python train.py --n_experts=48 --experts_per_token=2 --d_shared_expert=0 --hidden_act="swiglu" --normalize_top_k=false --norm_eps=1e-05 --learning_rate=0.00106 --max_grad_norm=2.0 --train_tokens=597600000 --dataset="wikipedia_en"
Below are experts of layer 6 (counted from 0) of a mixture-of-experts language model. Rows are named router (the router's row for the expert), down (a neuron's output weights, with its number) and show model dimensions 192-383. Each number is 128 + 24 x the weight over its row's rms, rounded and kept within 0 to 255. Numbers have three digits each.
Before each expert's rows: a language model's description of what the expert responds to. This comes from a sample of Wikipedia text that the model never trained on.

# expert 10
Short middle pieces of English words after one or two letters, such as t-ug, c-ock-pit, onc-og-ene, aircr-aft, before endings like -ed or -ing.
router:127129118127117097097113149143160125138135137095124123144104120134170077113098109126092162188115113092090169148174109136144137154124119153126117125127146164105116108152138159157127139133124123116148095084132122107111180155096099132134142101124149099104124110141128144137095088099112161108107149124113101147133117129142179153137097107163085119095117097090134162147120182111164121115136104157128106133139166141160111160101117119117160104119130099144162098119070097097151120134162136145141120123095116104103134139129127161137138133087087126070153126183076075155111098167144137150
down0:121113141127145094118109145141180144139115108114105117147128162144118114114122110094147148148107111129128107130115132103131127148155134084105147128132132152120134084159106113148145103135168094113111081154206116100134146113167112093122187141128170145124158093118124125189128145151149145143143109121159138152126115115125110138110099118139112153124173114150129141128111110103076141105159102154126088113147124126121119129173143106150148116146137141166042170144135155139097139110096131110121139142120110137120118171147147132092094140119130104113116135095113125079112122100124103149
down1:149135136106140093119147153114088123119128118161151115107145142086164120112184129112127134134105088117113175148113110158110148115171120125178141103141096067146089119110154108115115106124134122132126127155089149119131111145105100129127110128129124142134239116092102141131100121128140143122078119125145074143136125116138104178148098130168136139086121121125142145172120117129103159070119085087139078135166105139149133125097122145135118122165192129124152157157080098097128108093092098125122174119147111136158087123129150152125133101134113113100144124147116111107100127132113115102
down2:127145135091136167125180142141103137121095108139113135067133073118111102151077171159110091166109088145160167136139118127121106151152112116129096123127127139135159138106122136169145095078129103123143164124117125126117121140158144144135106136129117090130231116137141106143131153128092129140144128134147147104173127114110105160130115091148108138104112093141129138200100129142100117092129107112112144118158143126151137101173111126133143075134156116143157145144141108059110143149128159138114117103124133138116100184102146164109129152108135122155127159117094155151116156130138133113
down3:123109151144146117151110132143128103119112104126125126117150111085124154114138116102128148116148104077130158130101142124060136145161134095160155077123116130081118170126132154126106132151133100126137122136134143141133149132124129124128158113180128163092114137117109136116157134128140158126156127123174105166105169147092142141101111162120161136098086134131090163127114141126110130138147154125101120129125122123148156125148133159084105133099105140124160139117125134162073117102084177100134173118115091105136123114111136115158151133149171119119087132112175126134108095203106113096
down4:128129109138092120136096117103131126147139154095105108133140123116117115131096166167130144122116117119105165126142128164146129088156145105151097122126128120102154121121121127114071138142112152141114130117125155137156138134148115149121092145139106143121000138120109126091131125159189138114126067162135107133137105137096146135151106155167126163158112124146138156091100126149143149136141134092173113133122114104113128161109146170146137109147115167114131137071156156108114096118130137103133136134148147120151107078125092154084125153123125139122164154142145185093131156123099126064
down5:073116138138125122128156182101105135129127163136149075113113157149138138133154137110150127168147072132132117123201133134100124170161175154132174122160124141123104180089108139114155092102131104119091133122157124145112138100135110123127107112134126124139028091110091146175145156138113114152136111174116138117133119131116124138136127171134116138155150145142135133140144157136182068154111126129075095147132138119142118133145106137127110108164125119128117126066160140147098102143152096112167143133147108138149128156105129129157134123114116196085118149163145078083139098092104137110
down6:138119144109111123157115150135178146081104127156147041148138165151101128111113111137129126140134147128154109109153131085144104100131117166152123108121131118177108126130143121121208131128140116132135130141098110135122143132131114120152154090114128098118139108117135118108134155123076133121139151142142152095139128122123162098116115139127116115129140115149046131095105119116137149132139085071167132125172125126157118088151099110109119132117105089134087155122151126090109123140122158136096137106085140125150113125132122138100131121127118122110086122124155107091097082086124124144
down7:125131178111143120185186138121155133137115160132115127128174101150146092119132124139170168119084161142141127120139127097170144153104135111101128145131125118142110137116139112118146110119095127138127151166157127131123065098140138119141111141113138127115185139122095131154143161125110109135085139120099152127127178091152087116142179143116179140122175112131140110116079098090112131104160144120108140102116104097120148111159168147105149135139143097134137134102112121101189114110141110118147121143116125121084156160078148137113172178103138129109091134121112123147154112127104082111
down8:145101112076112141122147129173134122078126079158154127113154149108143179089132117156127155133119122107135122156152111103101165095128132130121132084156144142115107111108159140059148144099101140135139133124129142155116105134129115131188109162162124143144130162128100121135134141131089138112114131154138163101084099117113123128152138153111107125145134088150111126129116092082065153112162128061112130155155127075121146153172119128087110129089131117120141153136131118143132130119121133118109125100151157151148172133104150072117083124136110130150138074160149102154155166163103081142
down9:145111115162178123135145145110187121114151121136145132108147128097102159110106169149128113108101137156071132119117121182127095137175128143111123133126096127142163078159050151101154120106134132118131142120109114155111110127158113112136122137129138120147131134116144088143114114144149162139159112115143089137088155140153071156168154152136120134095130125065099121145147135107137113099103129129127127075116116132131125156094145136108111129140154150125166127156120135118121125168171094105095106150106109130076139093124162075132126146116110121138140151144113141148136103147137130124
down10:122100123134139145152124115136089177113147081138138144098150130104128160131139105127113132118134125138127143137123146168169084147113130120119154107120138144116107141142085160137097143110153112131107116121103104123164158129129136170097121138105138133159000135113148136135115196128089129164084148126131127105126129103116145095098137162145139114153131111110103158118136094114203128127103094089139142113134091098140123118092140110112113130114163155144130141083125143122118140115139125117098135121146117089123123138141146111131123148075154169128106162099113113098115099131113131160
down11:146151120137148098146096105162117090155117151138093121137120129094141145108153155107122122149129118083138137116154129133124162118130158144131119109138156112114122124127163099164150108128114125117147136100100109097123144146092105111104098121142136156108255132111140122135134093138130099146099170132151115116116125171151104162122099151112117133097118116118175168107105078143126110136165154145113144117172129101110128131111114114166184119178126107130160108182141120139107105118154138089148113146176128130097120099131140124091131163117128143154167108148085138162140163102150086153
down12:108139166156148153150144147114133151152136109130121101161086126121100119147139147119133122176136085148149118185123116135142115100143108099093136131123103107121092153166114156138070078157140134122124157150133127130105128125145134146135077139134110127098026128176120134142145128115132168092126127118142127112118084152126113183101102149165115100128107111133087103104139175179155133136123152090126137140120165173095170135158107084105131144173160167151146124064110116129131130114135152101146130136122173109110134154114081118147131112149098141116127151106157109124158132091110154192
down13:066155132117091140128129116129103131105125076170125136105130149127165189135123140133107129115170123136115118124121132180119113143119128135133101128087139108130113139155114147157150140111120124099094174147137118093142118118144111118125131152128145143142227066135105137196147135123148094179122159107125106135120153186116125157109137101122114111112111131124124152127157127101083159114093131094097129137125158139157136123116137169133119145133112105142131105205092133143110148145113152119120101182170117136120173130086175107112096090144132124135120176103089167141104126089169160130
down14:124140137110119133112089085127096114109130116126085107165134166164103121127142142101163143113084137112124133117120083116139159141120117099131145151112141150132141116179097110144091140141109106155098127141107162092128146122157122155132108137123085178135091101111118100125133117153145114142128110121142126127132137163135122088104138135138074131115175110186158095149196113127116140179145115088095128122128150134129076123138128114118155130155126134152143115144171142109081088124150148131159117103135111114148096129162097120126142147121101133171121133139111199112143159116132172098
down15:129100098138112086164134152120160127136126138110140124119139100095121179107155129171127149117109111124115163129122115143112123118143127077084124152138157126125174089148122139118105123129110056120127147134154106178168174138140176132139124125152080141144005120143143138083089149124140163112154134127133151137133151147117119120138106094144089196152124164121116133171125130106082148093199136117110135147088132111105165168095144116158120143124088159124133101075122156118127127088137119089132122108136090143143123149096127086130151152082152102116150140118096152133147140114139111107
down16:141116147167112186152117147130145130124139141087093132127146111132107114120099100128137162164120103158142129196144113130163115134116167129060096100160122157118135082115139136146085118087152116076182123158151146170156147137130119103129097114142119123122153162105151137131136124112112106128136104137102118068108118091091122146136100125152129139169133116111167190126094118113153136133120136156150104180118134120130104123105094153122067125124130168149145118154142108123106166129149102090119124114143132131126120118148129123125159055114104153085107098145130136100099118135138126160
down17:152133117127131120187132109132147136158152122116130161123132146136077082109155123092126112116096093116113168143098147130153163132133123113105121140123131150152175121111135089129134138148124130106131150097119162123123120121183152191119132040168128178136133158125121119140124106138162115132135159143134134105149098128156100117091120107132112158144123140126131132164157145106120133132208143111156105138110161168123159127159102059122122134148079105153157160085119166057155160143183120131139148132115111103129101104109080161110117087091089142118154138110128121121145117138109134123
down18:136136117095114105142124072121138114123125125146169117175120131092164115136156140095147111169119121101126199140089116124131129121132114127127110136138121115160129085104150089122153100181083108162174115096104139153089140146112124123148112133169138118116251149069163113110162147124151129118123147162124123076172093132125106178122144107125150125082115088139150114143099105114113108101154121155085171107170123145137138100118130148099163098151097102108185143164129107157127143145113160154124105136155133111120126167173138157111110109089159119147154116113140111105132147125125135166
down19:136103081155133114116179083140073132142115155141078151096094122119129117186143108112138112137113125122117133145117173155138153110131126129146071157146088154143144130102108127155075096121132125150136147160124131139155108110112128134106137131125146161129065163145129130138118104139163130148114130114118124099153106143100110102117118118138167127116097125118115127172151153108138101086167141133137116169162098093110088125112158118166128104152138135084116099163114141156123152124133137128085145097114085127136109190148140119093133126100124122124163123114107133171140131088096161122
down20:110113107116148076124134102142133097129143150120117134146140112125187175063127140121158100128145183094097140151116126158174123133129115144160139157146101133064146096094121123128103141131157148135134150154103117131086123153137105142140126111151148153164042133153113143123100135150156146099117084156154167144113099073114159138142148132089126152156111100121135067136131121127149170106147047111134117083121124140128091122113136147133119132120106116124136148131117142127117126157125120137086116152097139104124093114145118124077130166162144154127154113089085138098132130130162155111
down21:162091136151097144136117151123160120143126103147131092101132099119124114113108138144139162163141113134103133165115101118125127153084143082147143119142145116111100137101159138149162136109122136141125144136156151126168118105115118104159117108152142133131255141122144094128132124136113145131150122174090132177156119123139142149079088104174103124108150117127122146144092151133080130093140155118116111174088139105117104110119117117089124101116118085110104112199123118100124115152111155120143159154098123113131161134145138130125138122088151165144081140164121184125108142164153115165
down22:150158155130152128134127163105146116105115102135153117124104116103142149132067142126099115135112101142105076139140138097165139133148114124138096111131166099131089135124130086169139151145128107142132125138178110136128143084140124110111139141133147086096146149139105149146181105137105150125204089109134162165089100153128113125131127121113126138192136139092098075137120129113134131089088129172142114085136109132139140117118114130142112134124128117114123150140122128122175142121130127118101143141139133136097126108147134147162118168123154138133102110106105095144100118131087107155
down23:134117113097165123125118156169137135120054097138119138140133124083128071125157132110133119138138135114144122165163132121133144116109093126106109145114126132143140137121134170171142157144128093124124137094127135101113151150164113167139138141117170131125242111113110121133099126154158131112118123138106147117113129133135166137081137151147117142125157125166135091133102122133096131098117151119117122076164135174146155079071128127193141109153144134132123093209156176143089147121119133145125151128143142092148114171143150127114112115123131119132122140147162095086131145135119141125
down24:141144176122113073152124114118132126103134143157094109172190140134103081106144136134106126145168117071092113159115129039128177128116183091129135124143162131136124166103108153127078145096084124146111101113115119148143141134151126090117100118129146105133078090094149138134109107108183154152145134185122143097121109117081114114165120130102124138141120139117111132103117129148156148165125150095119110108107071172098146130116169113070134085124112093082155123112148195129124118082123114139110138171155168111154117118121122105091150130116140140145143110116126106143175084110110147145
down25:114121117152144116145130112107123136144156108159147100120110140106157147139112189095128105108144132163089150122132120075146146108098126146140134119145106142131097141117121075111072160112149150133149131138113117123116136137111139116154089124163126147127197111171156113137129127153157096115137115144138132153151135108120122145160109082128108121132132125125141106168131166162082145086135124148123127144133128102123140147070130149122085136138099124124136127122160121113125130154110114154111144112116121125113161201110127149119098123124113129094135140128131139121136114117107108136
down26:114137137119087139116104133114156140118149131131067180144146070154141130116151160094134124129139141096130121125105128169125128150128163125090119091112114129139179134147136122129178107138104144169148121154145133136144127114099151129144130194103070137144128130114128135132102132137140092116107147153140118124125142140132119108162097074173122142110141123160153129109137121143167139183126114120146155065139117109195113093114161137136121109156102114095136175158128127108113110118111154159159150165117154109121135138115139114121156094152147107127129135120189133106133084111147146163
down27:120177133115113123118102073133131126152104116109139107123121110138104093098122065136130109142178149072107137143150169120130137130103079139151091125132133170118090162143145134166140097109113130082084092139141128177200149158090138153155158147114124112119050127110078144145091131164154151139137135178134162157131114130090133111110086146122167087111128093112115101136189141150122132123125072112150067110126120101113128101104123134191131134142151139113168130114146151143137159159135093111103138085170131139146124142104170129110161131159142119118134120143127150171091177118109124133
down28:162117125140131152139182140114117139134104142126139125135168131092132109156137117154113076139111120106128100128136151121117124167148117126153149146116168150096108131121160144146151111138106119152142124101115090122124154112132143138115132112129145161109040137121145098143137067142099078138065133152161133123114089130116141126132121107140147130089105153120086104168124127163117141106079146105098135152115112132104132107088131122128158141125117122121170117092150138116110110091126165164061127141123112102149139134136152110115127115105118116130134123174119137131129094132154142123
down29:141102115125087126133185116112144145133142119090139163129181185125157141128120127138108170107106167191111122046136149113076083147181154088108177145137144130197164163167147157114119148081134114129126135123152110104155099093141093112115148109125104075159046106139115104160145138142106118117108081113106094155118139152125112112136127118136129140141160151155118171136101120121144151119137128121149099124144125125166164117102144111149088150137079135132096112095076105134131174130109119101102122108153120112139144123134145117124106106138168135112141121127122144177154121111074151096
down30:101131139116075133130168132103111138125093116140109112135100141151133133093107201168119162143124125149069136129099145131134100125138152111192092121118099136127105120142127156107194119118137153138140141174124128136081115112139106123136162142128103090123051112118074127122164109104120161065133088132154141102108132139159156108133164103123178073144159139170128147104159175133116135136119132117118118143148127138131141113138126152106098115110142113129126127063146115103169113077120158117154142094120109135093118105131136182135117129153154150140126158094110126128092148148111128137
down31:038142151061111151135110130182143141085150099119102128136165168119130147154137084110149128106130106113119137116120158109115114123092161128134142104105125120135123164129106116113124160129145133130103133105109099133137143130143150137137146141111131125153010121134107147126105126157097158117119113099156165110063089108157115150113115148102128109137106147125137135130115065149144132156108105094144097114136162150154120136112151155162110157128169170135141119091098132114127171141118136101139150090127155127144132129149132108154115095133123125144131090112124064183156163130115176130
down32:112151150151105140134152088101138135118112106122131174128098122131165102110116128111089122148104123131123137104172084148131144106175132122121111138117100121112126128126129121127106165103162129149102107118108103121127091167138178129144116130128145162135067126172162143105144128134155156155127134118171115152102092133114098102176122106107132073137116116102104113122136170144150157168123098142104125086092134130136096154092116129133129108153142142125125147155153129097162150147134152130175121135124132049147091116149102148109154152124102159132121188141129152114094129106130153154
down33:135149174107138074107152139128108119139132134117158137123141103144123129136141116115126123097124164141113089089135101129127133114066140170140115135098118130120131117137137133105116171141154136118127106137184144134119085139132117186150115161149135174124101140142150089126130143122134107164159129151132127106109141093109149106092143194133150108131109121153148146134128129173159112140124102079153094064121114145147161126116142119126152099132125150086158154106079121140066136113123126091114103123095134132141124105110122100128138131133123125146156125148133127123104094137111081161